From a checkpoint of a small mixture-of-experts model trained on Wikipedia.
Size: 12 layers, width 256, vocabulary 12846, 23.7M parameters.
Experts: 64 experts in each of 12 layers, 32 squared ReLU neurons an expert, a softmax router, a shared expert of 192 neurons.
Training: a variant of SOAP for the experts, 6574 steps.
Below are experts of layer 8 (counted from 0) of a mixture-of-experts language model. Rows are named down (a neuron's output weights, with its number) and show model dimensions 0-255. Each number is 128 + 24 x the weight over its row's rms, rounded and kept within 0 to 255.
Before each expert's rows: a language model's description of what the expert responds to. This comes from a sample of Wikipedia text that the model never trained on.

# expert 7
Closing brackets after digits in lists and tables, such as 2), 3), (0), plus closing quotes, line breaks and coordinate primes.
down0 [155  94 127 113 135 113 176 119 131 146 156 148  99 121 160 124 148 132 145 127  86 172 122 158 188 168 163 137 134 168 127 138 141 125 118 133 160 190  82 135 149 118 106 132 122 103 172  98 121 123 132 171  68 143 144 152 179 119 128 128 167 102 140 111  85 136 111 143  87 119 124 148 144 127 160 143  97 127  97  97  92 148 121 111 157 144 138 138 118 138 132 124 100 116 123 111 149 151 117 142 156 108 169 132 119  94 136 130 109 148 124 138 130 110 111 152 151 110 129 130 127 110 132 124 104 140 136 110 158 151 158 101 122 133 112 130 165 152 171 137 139 154 114 165 110 126 118  80 119 155 137 110  89 147  98  97  88 155 109 127 163 107 152 158 121 140 101 116 136 125  98 134 118 114 119 103 153  79 112 119 115 152 108 137 115 119 105 132 122 134 107 110 159  90  62 157 121 128  93 137 128 126  70 115 129 123 149 149 111 153 129 140 114  82 116 184 145 125 143  99  71 122 128 185 120 125 139 147 158 165 101 126 140 113 171 110 104  88 187 128 115 140 117 126  96  95 148 135 106 117 113 144 105 124 164 123]

# expert 1
Periods and commas fused to a word's end, closing a sentence or clause, such as s., ation., game., plus line breaks and heading equals signs.
down0 [139 130 139 124 130 118 127 142 157  84  92 127 126 130 123 156  61 150 105 134 156 163 153 109 137 126 106 127 177 152 145 169  98 140 142 111 159 137 142 142  99 106 153 103 125 141 130 170 105 111 113 135 145 124 173 131  67 142 129 134 137 159 128  99 117 120  83 132 140 134 133 124 131 123 126 117 158  92 125 125 173 120 152 142  64 119  97 132 102 139 122  68 116 147 120 139  64 125  98 126 138 124 114 107  82  84 115 132 167 150 150 119 137 163 155 107 138 142 131 101 118  99 117 174 143 104 143 113 126 145 154 121 174 122 124 195  96 128 125  93  67 125 109 126 148 115 130 134  85 139 146 104 148 148 135 106 153 117 150 114 136 119 162 115 113  99 138 144 136 102 121 131 103 119 164 184 122 144 120  93 151 123 111 113 149 111 139 158  95 125  88 122 139 112 119 144  88 120 104 132 123 117 131 107  93 109 133 141 129 117 111 132  95 138 162 215 100 141 153 119 109 148 159 169 140  97 122 129  97 111 131 131 128 112 113 144 126 122 142 130 105 162 140 107  40 147 132  99 142 134 122 146 119 127 108 138]

# expert 57
Abstract nouns for roles, processes and economics after the or a, such as position, role, income, development, design.
down0 [116 127 117 113 127  96 132 110 115 153 136 131 123 159 116 129  92 120 165 153 118 145 124 145  84 139 110 108 148 163  98 137  86 109 115 158 123 141 114 144 132 123 181 126 118 166 129 109 116 117 109 123 117 140 130 143 131  66  78 145 140 101 164 127 143 122 141 113 141 163 132 163 148 117 124 129 131 107 124 137 129 139 145 113  95 136 112 120 113 113  88 122 147 181 153 115 131 146 112 132 102 103 133 148 138 120 125  93 145 120  54 126 116 143 165 161 124 168 136 148 146 166 125 119 123 150 176 143 102 159 174 121 148 139 165 132  90  92 121  99  97 115 119 158 165 166 147 160  89 186 139 166 139 114 129 156  85 104  87 102 165 160 174 119 121 107 135  98 138 158  97 145 150 144 143 122 130 123 140 171 113 154  97 189 123 152 148 157 131  79 128  94 100 122 111 127 187 105  95 112 105 154  75 112 160 119 121 126 138 130 138  67 122 131 136 125 105 153 150 117 116 122 130 126 167 131 101 121 140 142 107 118 146 108 133 134 128 112 106 123 108 141 145 144 140 112  93 130  92  76 126 175 110 163 112 129]

# expert 52
Final suffix pieces completing content words in prose (-ing, -ation, -ary, -ony), plus of after quantities and adjectives like largest, similar.
down0 [129 115 165 145 125 132 136 141 145 128 128 154 114 104 116 176 103 115 142  99 157 148 126  66 121 115 141 115 103 112 156 157 107 101 115 168  81 115  82 122 114 158 150 159 139 131  91 134 129 146 100 109 108 104 172 119 119 108 131 146 118 105 113 149 174 145 104 118 161 102 145 127 164 100 135 137 139 136 122  92 168 133 135 143 160 142 103  76 151  93 127 110 112 147 102  96 139 132  86 137 123 134 174 122 136  90 140 146 136 175  97 126  91 105 135 114  85 125 122 149 161 104 153 112 122 105 140  50 161 138 119 154 150  97 118 150 128 160 117 163 155 121 105  74 127 142 126 143 111 143 180  84 156 119 107 121 117 112 158  80 124 154 121 139 176 133 129 118 144 160 170 143 119 121 119 132 134  93 144  82 129  91 142 111 157 118 116 109 136 124 138 146 129 118 150 126 115 159 119 206 128 114 126  96 133 119 161 146 120 105 100 128 120  96 104 145 179 120 146 125 128  95 120 142 141 105 112  88 153 142 148 106 150 122 107 112 121 114 109 153 106 164 135 124 172 137 116 122 128 197 114 107 115 125 133 114]

# expert 13
Opening pieces of proper names and foreign words, such as Le, Qu, Val, Ex, plus blank lines before list entries or headings.
down0 [153 146 112 133 137 132 147 126 143 114 139 128  98 116 116 132 178  96 155 118 123 146 104 121 110 142 154  96 140 153 133 107 127 118 153 135 135 108 138 110 114 117 150 102  84 134 113  77 103 124 115  94 182 114 145 117 124 139 149  77 123 145 126 104 109  62 108 148  87 159 145 163 140 123 132 130 141 122 160 124 127 148 117 126 129 155 119 106 161 101 120 110 118  89  92 146 106 133 157 116 110 102 154  92 159  91 153 101 167 120  72 126 148 117 133 137  97 113 119 134 105  73 131 135 177  88 181  85  94 109 155 118 108 148 168 131 104  83 173 145 147 142 123 130 143  84 133 143  90 130 129 158 142  79 125 115  67 100 166  96  96 146 141 121 123 130  98 111 117 129 179  94  97 140 107 137 133 118 127 147 120 153 116 121 149 119 144 125 132  86 117 103 143 106 125 152 148 131 160 107 141 100 136 112 134 166 145 180 130 102 143 117 160 151 164 135 133  91 121 150 138  98 126 145  84 143 120 130 122  96 149 155 153 136 136 165 127  84 124  90 140 159 122 143 159 134 122 120 150 166  93 152 128 118 118  83]

# expert 55
Past participles and common verbs after was, to or be, such as said, moved, decided, plus word-final suffixes like er, ing, ly.
down0 [118  43 157 177 139 129 106 133  68 129 132 141 124 151 150 114 116 106 124 151  83 144 125 121 144 132 171 114 101 132 141 159 110 143  97 100 125 147  95 131 163 179 138 108 119 115 108 161 138  95 145 123 124 113 127 105 137 134 166 101 119 141  82 113 143 172 135 124 146  62 119 107 143 125 111 120 120 148 132 108  95 115  94 164 121 125 103 125 135 138 130 152 131 118 124 128 107 137 155 155 185 143 191 139 133 105  94 116 116 133 151 126 147 103 118 136 116 116 102 128 142 133  94 171 120 139 140 125 130 131 165 128 131 120  95  83 134 111 152 109 144 119 122 173 108 105 150  92 115  88 129  78 143 134 137 136 109 146 163 135 122 124 150 102 110 147 146 120 116 147 102 112 119 104 191 166 153 135 131  94  93 153 100  74 118 106 129  99 135 119 144 118 147 117  79 107 135 138 188 141 123 155 151 137 110 113 102  98 160 148 141 119 102 125 159 137 140 149 109  95  97  91 113 102 131 125 155 147 119 191 140 120 120 144 171 124 148 140 129 131 121 110 169 107 131 144 125 150  82 154 132 154 164 112 177 121]